Experts of a small language model.
Size: 12 layers, width 384, vocabulary 32768, 38.2M parameters.
Below are experts of layer 9 (counted from 0) of a mixture-of-experts language model. Rows are named router (the router's row for the expert), down (a neuron's output weights, with its number) and show model dimensions 128-255. Each number is 128 + 24 x the weight over its row's rms, rounded and kept within 0 to 255. Numbers have three digits each.
Before each expert's rows: "comes before" lists some tokens at least twice as common just after its tokens as in all text. This comes from a sample of Wikipedia text that the model never trained on. Tokens count by the router's weight.

# expert 30
comes before: ",", ".", " (", ".\n\n", "\n", "'s"
router:105130131133096159115178167162103147126169119152122128134093084124127124129156201163114148127123115152121130102122175155111101105158102105145119119128116171146165099134169092128151168074133124166111126149145114170123150067129156146133118107170134124144152090127161118077135093170110114158158144130108157128125131119131131159141138113152114126139161166141119151112148095117113121147109
down0:138138144135150121178155165176096092138136133118154126147139103108142112115113159105172073141130170144109116122152088123143098086126164118178138095142107147137163164141141092123147159076110147128132100096120106100126137116099107160143163117098103128164134156145116164111120127121089143098102124155125106117151138134117110152128159124143095117127118096132116140127088112165109128131148
down1:131180116162112121152119118159123126132133107137165111157102148088118105127110155089137124105155147160073127170139126116161161144125132153161154125153091105066101128155138114114125178130160125100119108142140119125117152139115112145179119134128131187160140122151105125119117165079169130128127143148126104166107104114096128128157115126127101138176122121138109141118144116137156177147146
down2:157142133115107162126150123158099117134131163142192143096108170115097134139154161131134098139111126105118095091100140129146121165122114173087181146151169121150111123127130134113159152123147123087112117111146142143163146098106123131212124117147176114167118108133114115113158113139117117149157137131048139104110097133116109152154106135133106123123166136082139113122094124144159127141143
down3:123111112151144133100126136170123147140129157122160159119127184117129108102083080094117152129137126146126140108114156130084145128173139176115122108117107154129138135160091193163172149121144117128122130175136093101116115149141132117103102115126157130171077130060140099154127126107141108130104092105098129107138169154083144136164131114112149087154141063153139119113073162150144165134118

# expert 28
comes before: ",", ".", " of", ".\n\n", " and", " in"
router:134111120148135107167157133130110150083154111107111174138144117137124121117140153179088131136141148097164182129164114116097170070156127128164140132128147147156139117167155101108119126124083145129170110089116143122122158107107164142126096123142117173113102091155119135116148102125171162122150126102119126094164150136141143150129154123133105116088105157113106173111112163140147130114161
down0:125113084102134116109071139142092171119107114161106127119163130157141136129149121129116125147109136130143186160165087100095135126098107118088134114125114124084149107097185159126143091135111157123152128125096148115140144108136110097095090087150089137156145146132129108101148143175166121104103113143167120082129145123120149123130088130111112125119105077131121140065133124140104121097141
down1:091139151144156119141155121170114073138121105106121100090091136069109126132123141153112127113096089182101104122101154175102123126136107098153104150097114119155126160101138113158124138095146114109116094130144169132147143114115135138154147102086153164161144140107128164126138086096190124160116110166110133095083116136140127139131138097156131123113120117138122122131124095141132118123091
down2:114164080161155152141194150213167091111118106119114172138084122122115151151158128116087161141140089135095094126121152166145131126105125123126115133136149104122155145143177140151121128152111135142123168108128112122188165099102145148166134157195148168107168146131144132121153139138151140137109085115141076102141128165110157149160126133162150154130182114144136143141115113069124139105159
down3:132112089130133167162175123091115165124133134110149159152140152132180125111100145166141137154142155107121172106142104133102148125153141184108161153128148168159163104147140180141135119096160123132107115135131116109135116119106100110148099142141121149157096170141141071093122128120121135128123102131132156128153133096138111125126102149110099096152170135085063161133105162131139087109138

# expert 12
comes before: " the", " ", " a", " his", " he", " it"
router:152128161121104103135145124130133094141090169122135118151128105152127116109120112117140134137128164143125098113129148138097137166173130149101126151108132114120082171147139085146163082093102122115114168116129146115147112127128097106101090094154117129107134161124124108133126175098136121130146064144134121122156125139139095118136123140111145121135174153112136113118099131166124140089142
down0:157132115111139132141181147201115167136159120121119125149133155131141103131166136105132158132116080146141126108156177123183121152099117123092143118127134123102096124110126131125103163151156146137130147132101119097109139086124123117125092147122074087134165135119173108160110173153092129091116135136135100145162098138128148106134119101137107139131135165171091100142160123125119095150125
down1:098134142084139123064008091033134150153122144129123203131112134134140140128128109144126146124126095129115120091102127087101111150072146182143155169168123124104104107137125127110121128106161170132122150135102133129105165128148141062168153117119162102151141135139112098143119218156175150127099147141121122102137140165152163111146139121142140151119113137094113149142184107123145087083116
down2:120085127115073125151124124144145136121099142111108112150160117136169117167128113133117103136128128151130110097112149100118118100133142122116091130124165136149131145109160120130101161164129101095108084159130162137131155147157156188130150105109132117113122090130127158064138147132107142120107098148129135137093058139150093150130100120127127112114151125126116090136092113077122119140138
down3:127145149116112137141150158120133114117103174139123104180129082153130090093076156091127115148145132127151117114157120089118053130170137149122097128104105134095158145163123123136164165098083104117150175142094137101129142056121121180094152131150146154130101125149115158171109128104146154149127112100112153133122107107146090117107130097135166144133116137128109146075128133132144179174129

# expert 34
comes before: ",", " of", " in", " and", "\n", ")"
router:110145116109169109146154152135120130155143143095121102167098105114108104111130153142145114084145151088133125075166117157110118166141157120156099093148134163090135148131127106121146132127162123164132108139131124122115110095092145137155115176107115141119080105152127076129146123159124120067148117118170162150157153109154150118144092147130131105125106088137085172144141159136084143135168
down0:158158097143119142131156133170130119134120128117123158126074185094145121102143131136091126087127120120123088089144122171116112138146142130131129120127082152139115170100126142117095179156120081105110162138151112098133113134088170160147123137124168152124113115145168130133098137131109113130183103125122134115168167140136137124161076122127149120127122086125128115152136118141130137167129
down1:129139132129099137123154124134129123142123090146123114113135127135140126145140123098118140138131122126113127139130061131098146099115063121151190070134099118122110102123112097174127138128126125098164103115104143140105117166123114098087146143112160147131143094127159132134096141115107167136098169123129098147114128118096155156112115127114120108110087153156076147146179168071148106140123
down2:082129141109119142092105132077126100153157116135140112124097132130150103153135165122110125120074142114108112156098153140110141124132078117121095123153073119138113172132116101126155128146127148153147151129180076098129093180157147093138159160130110112123155126110137143122130105148146098148119113128116102123116100144109104146128102098122113118168102123173130129115114137119122121120132
down3:114150122120122175192117168121136132129104143100145136143145171077124116098147138131119116134113107114097066139108109144103144136171099161106123146153134129125081082120143133122104120151168127138116165116162123128132091113128154133140125143126137151116122133157125089087090125101105166087139145147063132086162146130097148109100105118154137159164117117138101112099137147097101105128147

# expert 29
comes before: " the", " a", " his", " to", " an", " her"
router:144116126137099122154115137106126129158118197173137121129137127112176098133104119122127144156135110164147151115136143160121138175170125130123129157132099114117083125125129142128135092159095097141153181130108156094140091163160115112142124079158142117128136168134111119153136156115160094140125109179071128108151107132137132102150132113102139161174168114129135095130090129115129136103155
down0:136136110132121129124221108191135108128116124162128115137134146135135097113186143139142141133119141136118140133117075179205130129123166118120135148112146129113136171143138097128127149128180114076154155104137161125137128109130120148135158118116121105134147175121129126140117146116136090118121104167120149122133071139165130124140115137130120152138165114157126101160138091184141114158127
down1:161098113133156104110159128221124139113117159110132134147172124117167157124144144115153151102118070128173145136134126180153130126112065096107147086098098121114120152106122114138117116144136142094104111183134106158133122128088158200109160136120137186119124086144091153143131111171060071102117153125126135158141094127128132144135119106149140139083104107128106163101116125128114109095119
down2:132082098152115105165186138160116138135132120122120131125136155140141171102118106169117144117138128103132172141133087127107128144141154111119138105090141147109105117140147128127129122085140113167138107183169096123084131133143127153116124089176071135110140132147091128122086155121079127124119127137067127119130146141122108101150142134122142108062127151116132149139162141096111093103116
down3:098170149126137123083066134104136121137114085146156127099151146074119100143121115103123193128144111139135170116127136120095118156128127154106139134118166129122102132148151175116129141131105142153147127131126141136102144141106138089121084143148078143121145120172134159134146119139162143116141091155135156090123114115130161127138120117144141167074121109144083107139162145132116171085155

# expert 15
comes before: " of", " in", " by", ":", " to", " on"
router:117117105141139082146123110142165119152146149166151119135126133182143158093106136119156117071168163133136162142109101135128150124143137162116136157116099147130154162085179133101098081132139115134145137113086107122103149165125104140119155136135135119125145115149113144114114152164142162106117117133124104124134124133119110122110110118107171089142114141099133147169139159110120116109170
down0:140117110121124070115182116067077135141118172125150088130172146122119129156184114118101158154123083097130162143131087115141159127161147142115104124142159150136116126134139142093104097151147122131109154116066100098148109113156139161111074134136138109135167134117107122075126110127103119154101107113119111130132135132166137125143096139161122116088115121141137124152160103159078142145088
down1:137125096168105122167119082125103164130125139158128134132134183083108128104158134131159116129127128105140129099175157113106082148152071143121099164093105160096110113155117168135150099106126120122129188144147121134171111136127142152158148111174105093105121159139132122144165122129136104120151167146126136112162120170164103114133135130116150129187118110132137148151149128113160087112142
down2:133123153124104121098128157126165135095107131143088064158095115101130099097102120133125111129150133144112096145135120121140097143137131130124100142127104123115097128099151170120144163089108131126106124114137119135124115112127126109136164162185171140167124149112120139139104135129142092153116106131135080095139131108087126113117137158110170089132135122123117135129099120097108115133155
down3:105117148110137110153145111107143112144094130087125160129111106169119129150093107106171125130178136113098107147113134155134105146116121134165135146134144104116111142163116137156178131097147130132155128131117120081150157141156109097136128167116156143155179103097144099158132130131111127120165137145145158103108146128147110166123124148184122122146152097170152121161186119118126122130125

# expert 21
comes before: " of", ",", " and", " in", ".\n\n", " for"
router:119185114143102121101138114104121141106145142132151147128103088118121134105139161118119127120146127117109148140167103110132163142108145128124089163144106117112120172106154133135130167126076091123161102127122125145100127176081160138112121153088093097114119141160120157168096116179107113107107082095152134147115101095153136107146081094126097136141138146159111137125173151087141105146120
down0:142157141144122151077129157160166138117149119074110160122152108139105159128121151129140138123137144146146119155152080142139166121098109128132137098149121090071132111086100113135137145153137075152133116132098117138082090170163149173124151155113110150149105099156129151149093103130100136115160117127154116163136125103146128095134076133139153115120142129110171090092120168094109116119114
down1:100117125131127124161071134156103118108106184134124114103125147148113103134152167146143070115130123135128091135123154138125069148135058126150135157124147109131132135121122124136106115130142111152162138163185130171172149142139139135154163122139116123158097122134165149153131139126124118142121153107143141116106151110126112135119110111150122172089150111080141080171142140122129147100130
down2:139127110135104134104075114129125205110129077101112138114129121158133104140126126106128149125144155114141160131125135145132130141115162129128119144129154126149136119147140117136112092150139139160191149096116146121110140119146120103068111159113121165096121143125126115106132104139087135076113135119140100120129136130144130159133122110116094146083091170120118151099143179113086146105135
down3:147127120145103131111050122092125148146140146110117109091120138105120103187124122145151114098141088117124115149150193142064108124130114117157122144117163139144127141132119136139127146158119075128118141142099166133107129112150121159128130072157117088116165135155117111157099097117179080144132127147120160103104116120161135135139163095151133166127158077136133100104107137147161127132154

# expert 47
comes before: " ", "-", " The", "20", "19", " In"
router:095150102126156141129117133154091137140146099150133168132108112106112114143118109139151099102153147172084126148100127100126135122143145104145176104122166098144121110121096136149145153109100125131122105143144114161141123134117129085119100128163125135125137132121092126141136165133099153148143140158118078109137107097113134128096132129123175088074132125141138089108124167168137098146129
down0:091183142166136116125179089069181116135087099113148151150148124126115144123126111110094111108149127129125137118099133141087139125089142119136087118147086136130148128115130126073104117122098164115122119109124123171144109135108144055113122090101126138089177119129086132111109153088123136111100139108117128124144150156128110152112098143146132101151153193114097118079120132131128139148111
down1:159117185073114145098110127130132098174149134139138179152089136119161137126074134097163133116147132139138123121129146057112161124140064148154143117163131103136142122105143159102134124105088100108165125138156132185152149105153106104124139080099165105117142115141138123173090103118142139172123133121140157093156130126102130170116116124107160110162143125116132140059106096111149146119109
down2:127137127144103126105169103228125122136105125116133091115111072112112114180107163151093139153135146156127112163128116173199149136136127100132162143150105122153116156138156145150121176138191177161137099147135124121119110133113123187120131176148124142116131134099127132145105171134131133125129062113142121120130164144134166135102121089121141134111127111139126152101107115157116128112150
down3:141093123140167142179083096112099140172146148135145152127173161164116124124107126117122116135167151155103110150162125121085159126119150170099117166098113128146132112156095131123130052110147129123163141107132134123146119153134120082185122112158159111120167121107129151103167133122121139144145081124165143121095144156106097130107171115120120112153133142119138126152103121124152139100166

# expert 36
comes before: "19", "20", "-", "18", "1", "2"
router:126145133119081124131130162186115143137109121117104076144110158134121138118122122120141101131133139143168116149112170107125111159146140134179137098119138125107141129168137115128152138106121144133126131131122120144134135123161127145166112135135139146135175123147141145127178115150134111113149102116148127100111142159123147118104169058147125164113145149100109128173112153108171140121105
down0:135109114170137106177095115104185100163111099123072065144112136152125173104164147120132107130144134157131102106134086113100161118149147131137092064152153128112114137181128156114153105121111128085108095144125168126135131124170115129173163135155100193080139138116113148151145144155107126117139170142151136153113174097124136100137122149157133159123128137111163107099170148152115157172163
down1:156133143146140112184100099077141127110099126112111143136156095140094149091107101137122123111127153117100131106168119145105101092094135128116094114126109105111120170088093148108151134121130163146122188127128102169119128154096087169096115132161124134155117123128106136130132153097099127137136132166084152130147117137157160141161139152158113108126125108111143146083166126092119135101195
down2:171131127152114128129088164100121153124117195138110142092133166096174115140091144137160144161113077144128100144128116114197139200115121101123097120136166093112147100127119137130160147144137129129120114131120152154137147128118133142121127125099155146115149207102114126152130117129120140154113073133156126139112150119127153105111148131126159107141108140110132118134098191140140149137139
down3:118123107169147116080051100082163142138092121123126127151061136125137116130126088147136153152118109184116146102130121105132111131111131119070120141131085104101105109113131129136096129154140131116146136175153113164096130160150136096124112125124153180096181104161143090139088127127175097152136153178157111129148130120130124101126122158094172088129131107144136125094128121112160143123138

# expert 22
comes before: " ", " the", "|", "0", "%", "5"
router:133126157137097135139126118130160148068116161136106103112170134103104117147069150157128141147147097116126078134100136135124095122140122169128158133199140131086121121120137129116128072183153108146138159125119148131160154140105182143142177141083161170121160122104139109103099125118136170105107122114161161167156161143149152158121116133137150099137138158140149118123125118138105140153163
down0:153132165107132124119143119115103117134118131129098157104131145130126112076125128132154134124112121149143143070171115116159153149127130141114114139155160113116149142104118164115099115147090124158152108142088137127147110125150109142075118145106153090099146149110145093096116147119131097125121105127117093126105130103093171109141121105121156159085125110123210152122111094172159098139103
down1:113103151140161128151120119108106134166121128142077105135142150163153174159132141144135131135126133148125110149110140140128134095107114160120087132131133125112123107105112089096101153098134099080172151108114141138140104161109117104127148122119166125101123145109155119156117140087087091159164134119150134098123115126128109165157153153135105122133113103138148122151160111123160068126126
down2:118111090121147121131089139104126090139102143150143158163134101119093134123112113162144115146153137121124161133111153152111107079128113165122121094119121152163133157162068130124143120103150142093147116141110105105126122110144171110127161109190090101139122153137142153103117139132146155151128140184111161125117113108182112103119103166176106106113156109112116113140149127084104156128149
down3:137149144123121128115080148129152121145138165119142143101125138150160127110143119152145163114157095120074163130099133099120135155112118119099115110121123114102160115160123106138156109129169142116121090176105148136173099091142110158102137115155156129128136135099135104118123125134129079132107161126136127175130142118105115113133100158050121135141118086124109135118148116139084144156106

# expert 44
comes before: " the", "20", "19", " a", " his", "18"
router:134126115101119114132120143145137119159119143128119122092165165119141110106134139147153180143089120151093131121135158105089151124151129091158128103128103138104112141152124090101147105128119109126129156139109133120151117147142137156167167083124115116129149126118094157144116126179183133144143116155129114144142148132147143132118157123102170129151175113148101131120105137151128092109132
down0:119152082139159081129187107244143161125141127149139121144121130135142114136152141149090153131119131125178132105125146134101122117168118100125090118116130158128127152156136122084097098149105115128094144157158144114143117131150129151113125107111152137109154121146158118129137086150117118140117141101129165075159110121125149122173095147143114147092146172045122109147125170119099106132116
down1:138121144110117149100176132114121096111090142140105159113101070095181152147096144157146132139161115121106127130088130141097143169153185107123097112134135135109165118083100128113150134097118159134188119152109144134116157121138093150088144145125145142166080147113114141157054138127155127134138100155164156209107173154083144125114120105102112123126135148142132095104137131115140097110063
down2:135103139114138120132047157090110140101143107114110106153168182146131135150115153149098119164139118140124097162117102147088172152101092116126143128103157128093169136113100103121143110106130165150130140140122133157143146141125135172122109113182123166117151115158149152157122123109142131101113167136158101101113099108174050151126119158104133110106130157095148168109122117084164148126138
down3:157157161119090132150087130059131107122129116140148097155117115144105085145131144123127091097131165140131101139099097117113133105136110149128138130118083133077115106121139165170137109137116097126128111107121125180113105127184113127122156161115163152145116108101109147141140128085193123144139163112172167116146115112150111094144113163151103125140124098137104143108149139112137162117092

# expert 7
comes before: "==", "20", "19", "The", " The", "-"
router:110139107134174088115096121094156096116129100094104139116110141119146145100132096151145146157128117124087124128095105141117161103152170107143115119147157119117072148103111173109127118113077098131133162137108106149138119134158152131098133151133158112152103143104156136153178134101070138166110086153091174087122105109164118118117115174111134120085153074118086120121146127127108089127112
down0:160157143105119121097121134103132092097122125116106123144103128168135112151153099111122145116160128121122128092143141119119137159114115143124108110110114126108114157113140149128126106179174165156106135140108087142136114156074131144157160119136130145106125149120126102118134129134109146145137158115152099181125085103129113103086144117115141103141102128130129126108156079142128114101144
down1:130107118124115150149165134076096095130142107106142126086152156115111088123160127135126132129116132137140126118071123103121117116160203120127124140174156107142126131129120170127097059118121114121105123100097121142106125138144085154147094086137096130113136093102146116132119173149103127153159129094135130095153133104109169070145134144156104178113127115139087135126115146120105144128132
down2:150134146102156131092121122114115119146119138124070110159132139151144135130151110144109151109150129112141147103176135167171134155096112146121090140179121179131100098116179136125120075075114116148092150136129149123115113117179105123107139142152119138134156095105176096149140119156146108121136175106126148068141119090113139158127075124141142123146120116081151151097146084123105098131151
down3:099136102103106143146009123000117099117134133115143132136116149114134132114136109133162107129142107113153126101127125145121104117114209159116098134158160141125145170134127118082143135113137085135145135138069125119122115146138145132097118139136173130131127137110152118144146129121201145153091146124107153121138133134137104149100164155152117136127153109150153141133073129135119125128118

# expert 40
comes before: "-", " the", "|", " a", "==", " he"
router:139107121065109144088147114112155122119138123116153129136101064120138121115151108128131136094093125137141124164107146116102127144117145131111165146139146168097111093150117151120130095161162148135130124127080157135120161115121130116129148106145159143104119148143168149115158160067106126137117121170135158081147138148113112135148086113120105159111147165094138117061083121119112152128114
down0:143104114187111131134155155130113129139152123173157159139157124156115102122098142155163126163166146124150121098126107117139154072152118092126125100158142144098132139172118128131104164164120159102111157113100150125168141124097131096152113105146150167130139094100152140093109076093140156086135118096131119166081146148112162105118122161129128103146126124131143124142117125130132149130105
down1:117124127138136106143106080009095134123141174096107155097095132125139153101128118132120084121137134149122114153109128125103123131131164122163105098144133134154135139128114187145125132081084131146146110153094156141149135166161127085177179088159115145147108126142085127119114131087157044158147146131180157126118158124110154092115118099163142148113162083156132141118143126098131142107119
down2:171109134087137129158040148145126122110135130136096116121104134143107122122096177123143126158126124126103149149209136117091137104123109100122124114142109150119160085132139069158155126092131139112123101145203137106123139166155102073128105121118091137116097127158082151144088129121140127129140177122137140145097122167145147099103135092131084135142126162111160125082126154154145122129144
down3:136132172124088110179078131093136142168175130118146126146095158162086141120094104155156101129113179114127115146108135097140128149144171123174117116145089117080128152168116098150132138137102144168074116098142149158082145105120120167121155134158096144133146145121106094154139157130141102123138110139113143137171140120120135120130084091106113121172139097104135102138085120124148175136152

# expert 42
comes before: "20", "19", "-", "|", "18", "1"
router:103135094130130110103111129135105120162129105124179154116126119136136112116168127134131148117129118123108105162104101147093116106131150127144158107126157137128116116099141137129107144164128166100063091171126103105159133106151101130079146092132127111165093148117123136115129154159090144134142137104054126124093098165118161099154126105149132151100151147102131149117085144093123112141148
down0:119123121113112089109135128089126132146116185117120122137159131144135098135162145117143163122117150134092143145111104150098088086136169147142114109162103134142108121127179097124127148132141149124108115157079107129175100127129132183113101115104127112141110125157134095162103147096125109141143120125119135116128121107148142159128152126114127105111113154199078152181145150170133134133092
down1:092094122125133110120150105215141164134061108165111149113108130103103126094075153159129148105115164078101140093158170134161177137106083099156149117149060104138101133136114112176157167101143087119116124155137164103119144159144116126159120103140120166157135115112116113107121115122126112104131119132133160159166193132093145107116114099095124104133092106157133109132087156106096134131147
down2:102133130137132159142110140063151112107132094134110138099108147116108136125135113128135129092124155104095146096101070127112088122176219175150160101102099101123138116155145165110163141155121145075104139099081063131114117146160155120127137081160138083168127079146137103146132130141112183103105138134122129146103115128131112154146118128134144110089133111150124151153113177128166105151141
down3:127155106158111167122194143101144166145104111134146146152128152069142128121133150160100114100160146126147120112160141099188090113076123131155145145164141102121104120150096131117144130152138128115075131100112112128106101133159141163162147128097136121089098155119108161124156089152125130143119113139136140179125113108145161127151100130168129089148145109123107145075136114151141127143119

# expert 45
comes before: ",", " (", "\n", " by", ";", " as"
router:145136123130113110120183081150106158124139147108154122081109134110160159134145119147136109134091111088150112134133133113130124130115126128117109145081138116103145154139118074185121118126119113101103141112162165162097118103118102134103112130148106117149103097148151094141107101108138136101166141127094134092095157148145113141127159102154109112145133111135134138115164097174139131143155
down0:064131114119140114192089107088168119173141108120119130115136134143092113128144137122147150118137115114124099124149174129142165143128122170162100150095169134140120097125122143132170074177147139126132114167116140113128152131134113149143088141112120096084129109139129162143121116131155098148122140179125161089118144193115124136140144085178122130091178167154102136113154110147098137133135
down1:136114108139111167096169139144115139139180086127205153115147150149144112091096136112118079143111118133160127112133111097154096101085117112135123118123160161157120105150126081112144158094099123137082108142119135162128131101115154156135113121132112113152143133118149090116114117159076189125091132135121139126132142156128068137132124144150082163133140123118137101120145130138150141122142
down2:126168141118153103104109101136131141142171178068107147109148074127134115154144125148147150142085139148141109130078154094135144129120143137083140143158135160125132118117100120120147135148112108147065131114124095132091152096132155078126118127163142143116146132170134155116112163145139120153145114121163178141161136121114131107115122104107106158066133105147166117112156181143135084103154
down3:142141143155126134099194130159164138105101119151126202135079103157128129102110098136138127106117147112125131074129153207139127105152166174146123142128103123136109140127116116111119139098111091088146135111140160083170136121115132158099146137140178117133083140099124139159142152080166132185115130139136122105112104139106150116132147164144100157119103099131119086208144145084112138139138

# expert 14
comes before: ",", " |", "\n", " (", "\n\n", ".\n\n"
router:117147076088116157139151146126094121109136182117132131136126062103142165147162172186117142103129090128179142167097161121100115148140120109118126118110142134133161145112146160109108103123153117139085174127129121149087154087129143138101130104120087142122144151151145149121127086121070111070146136062130143112146111106162120117127118121128124143136151133145099147106159094128122127117114
down0:135085073130129114130187107153121131132112124140131126116108128091112152096094091155136141126175134165103115143110117157136121100159103159097139131128187123124100117195129156081124102150113166124138139141125121117164140078153127123124082151158140141156142172117138176157147140153092149097153155113110115131120154109097112118131102134152120153092098141113114161128095139083112134112096
down1:111124157098096169059131127129105163091158125155084134142130112120142127142135120133103144112095129096137147106164143194119093134152149128117131132098087097149114150137093101154095155088140078164113101145158126148096145109116103157109137084139173142108175138136150127091116117120124126119134121118159124162129120104143099120119117145112146148126111117153102096156109137121122123094140
down2:136122128088090122122030093000107119142103084118113108103122109147138103154093118143132154150139137101129124119100131132110152127152175123111130162109112154088105105164138149106144097108130104137131098115107130090117089131125124070118138123141127118128131104158157125142149107142107151130137116126149136099138155122112113144119092111139137120119113113138098152138151136145121149151137
down3:152147149111136109139101159016121110140139140121120121173116114125133097087124118142117155092123157121132103138127115113136141129130147142134128092147143164120142104150133153144099161112100129130114125123190134105153091116127137090097143138126103180104151136110134103081136157156050133118129131158108148147124120118127156143087104149185084119132151155157115097121113120101142154129115

# expert 1
comes before: " |", ":", "\n", " (", ";", "–"
router:071127108156104167142142132101088091138154156143152135134192151120126146166108142121135120148161091099165111149125158146094129160115130135098121136094127113114156149079136145103117089133157101120136114114190123132115150131098148155107164138117123062123121140133132142118123123140152106102107137115171130131138132116134102137148125113122089129134159097101125188131103148138129128140122
down0:119145114168099106157142104118118143162129133121145132093125146150085103145119096123154144131111125080115117142138099116141191140136143158116108077114115124137135126104145119119161108131154070086129108222096101144131120155160165109122124181139125115152121117110101105145140106099103146122164138097108141105070116098148110137103139121153129128171146167130135141110126120157097138194136
down1:079102123097151151124089112071100118114100123137125122112203123150161147138132146138112155136137121122120154169164154147112157126105123163129112104141131111143135123157100158121129127162116128180087120113154108119106148115152128130082099134109162139119142159133098124125144108122123176182120163117147123131123129139121143135154107134120124138124100090140122145085111120137137132125141
down2:145148151121139128145118132171128065136149164129092151090138090144085156155139122145133110130124128130170160136106088123101132140139151172125143104116094145154112108122153091126142106179086113104082112099100081120176139132137104162099107148078151124106093107125146156139160133133127130149091090106084136137087139171141158140140117136091150114152151161096151145090106085156112133146079
down3:115147102124121110158106145141150112140129175135145122157141124128116134113117104168147072143160138127135149116168119084100141074130132109155152118119143142136149085112120131135131117163130097134135137171095119178168119125133113187160172150135177174109123134124084145097036100134133142139099148103106133138112094105123120092120052103107110119173171135131138096127128115165146140089130

# expert 35
comes before: " of", ",", ".", ".\n\n", " and", "|"
router:160136113137177080126142143161137141113129210152094116124161116183116141120149125123128138120154167128144169146143121096159153104160129157124102116117135123125124147146141118162155134121117110165149123170096112109112146129122170185082094144127126130096123135140119092135117156151092122075103089109099105159150142097141145115104100183101145116133125138119101182115135120090125112139150
down0:152132097138124082147126188162133178126132122108087176162172143120130136118152153146149153131150160102129155146140114127127169115118134141143144161131150161101116135172163170132148144146097130102162129127158083114109095125154077114065127093116084131148152151151091135172146141133168129112144118081118126096119146098155142135094139136122133157163138108115133127120112168097126126097153
down1:107136107082176129126185111203139094149158094136131108129131168160117118145130114117162154165157107133069101121149090143125071128111109085149110147157105108138086129093173170108120125139106127174115114112124115106143127128149092127133090129120145134124108102148093157104135122120138129195077138137099198123127124152151126153155135157174127125134157110143142088102130115091137130180113
down2:112133140105145201092110155120144171123140140166110170120086154103145127148152159118137089123129111134123097109128084142157150140133091115100099128095111112102147119092163124095120141123116119114142150096111109116126104174120128088174130123128156109143102118160081146141123130136147101175164142156112152129117141132118148150133131133100127113192154117152144160142127144116117123127134
down3:103132125154082044132095130108166136147092123131109110111141143124119134087121124138133100153126160101185113135137165093162095098145151136126107156100149145127108140116138126145116100148105150110122133123117127149147160106114112110153112092143097107113116132172095148116119134105142120123114142099106142123124152103173143108139139142115114096144079143118125119135170142153141127147090

# expert 20
comes before: ",", " of", ".", " and", " in", " to"
router:158104127158130139135147112165112157101160170160119135130141156120129141166116131151123160144124111131165082095136113136121164122114073135093157118099144090123147119177157139125124130141130109132173099145140156141082139089110118149136108109092111105139158120165143093127099108155125110082115129101139134113167096069158133121104128125144098127125151156159121124116162170111105082094101
down0:160141147107115152137165198140138100176119142138132147138082127124111138104113119114126110133167126134100172112087098099130102140084135118085107080170179103102125109167088080110106127136113129128119125141108124122130167128142129136128128144120145129192112133083091119149102143137130140123166097105094110155123149163123141145164121137163117162138124112149127138128170096147148133108137
down1:135099116113128173121142167135143063150126126105133143155107153122111149131135098104080121114096106120099129101126123106183101115113150145117141108202186121125109128149130114116102170133156106114132124087105123140155142137150101161114154160103127150147131144101095128110124152143161144150119143090139132121109112138090117140151133149168130111116151119111115089135140108092097149150155
down2:123141173139143138109097123124105205145122138125113091111134141131081109149140111149134165106133160138168107081108125116131105090173134154120149122114142131120167101137127154150141087119083119147114105142124149137118101166128108125152080152109135131112134102138117068130155105157170115147115089162151139053154159087121118123150128133159116148146107115114090133135139134182114134142134
down3:122114154140098128161139135113127099173133184130121114180124107072154111166112125126142108146131145111157152128159162127098087098095093112117172104136162114098106125146108132147142120121113135153113124140154085092118126138146160129135113171140169124140089093087150132143123118179155131130143129150137115160135157137142128124190190132130137148126114094115159141108144125094090116161126

# expert 37
comes before: ":", "|", "=", "–", "==", "==="
router:114133126140133166150134111138156115180100167136098127112169136097157164146129162115091130174114131106101115163106104126112106131118138171176101110098148125111137089108134168113109111099088094132104122122121121122109115149153125105148144144157129086159121169147110144094146138121132092109138110128136115123139094152172077137167128103187130138133126129147194136143090161124163144117107
down0:141129097130107153177153141126122158093110103117121111129119081120161112128206139148107114085132122055109131161163126142135117137102193130144135146119145096134153116118103160123121158140101123137143132128126111133103177125118150114139117103163122136133127166149126139128116166130119129133114076157091113149130149121080154145150132141123077110156177133172151134150137120125104151137147
down1:105147122139102108131130152133128129149117064116091121145128158161127101085147134111074110147106107142130093145115137132146135140135125107142154112101145126134125147140094116103124161135153113067094147147135122128109133131128127132131117105123106153129167162058088160130106134110124086132123089137119118124124114163152135106120102137116172125111115107131134112101112131169147133121118
down2:128174128061093146118099122131157145102086091160140106146111133137149159127121148146134146167092155127129098132072127148124123106113152134174168125102118102122131120106073157133134141130151125115115144104143118125101115142086166083136113073148098151165105129119167144157185133168127135138156151166122178137149153122133151094116116125106118116116107105128119135133080170143150139117144
down3:116158132113111117133147181152138127133141101130121124147125138085134130121146111170145137106118153083131102119122136112189100170155118128130131141141149145162165123136123095158129148136179102102118104121161118122138129124111132090095110117112126143144102120135156107120079142134107114155169133122136105127088148129126117122125119110139053112137112147102131110125159109104119138096129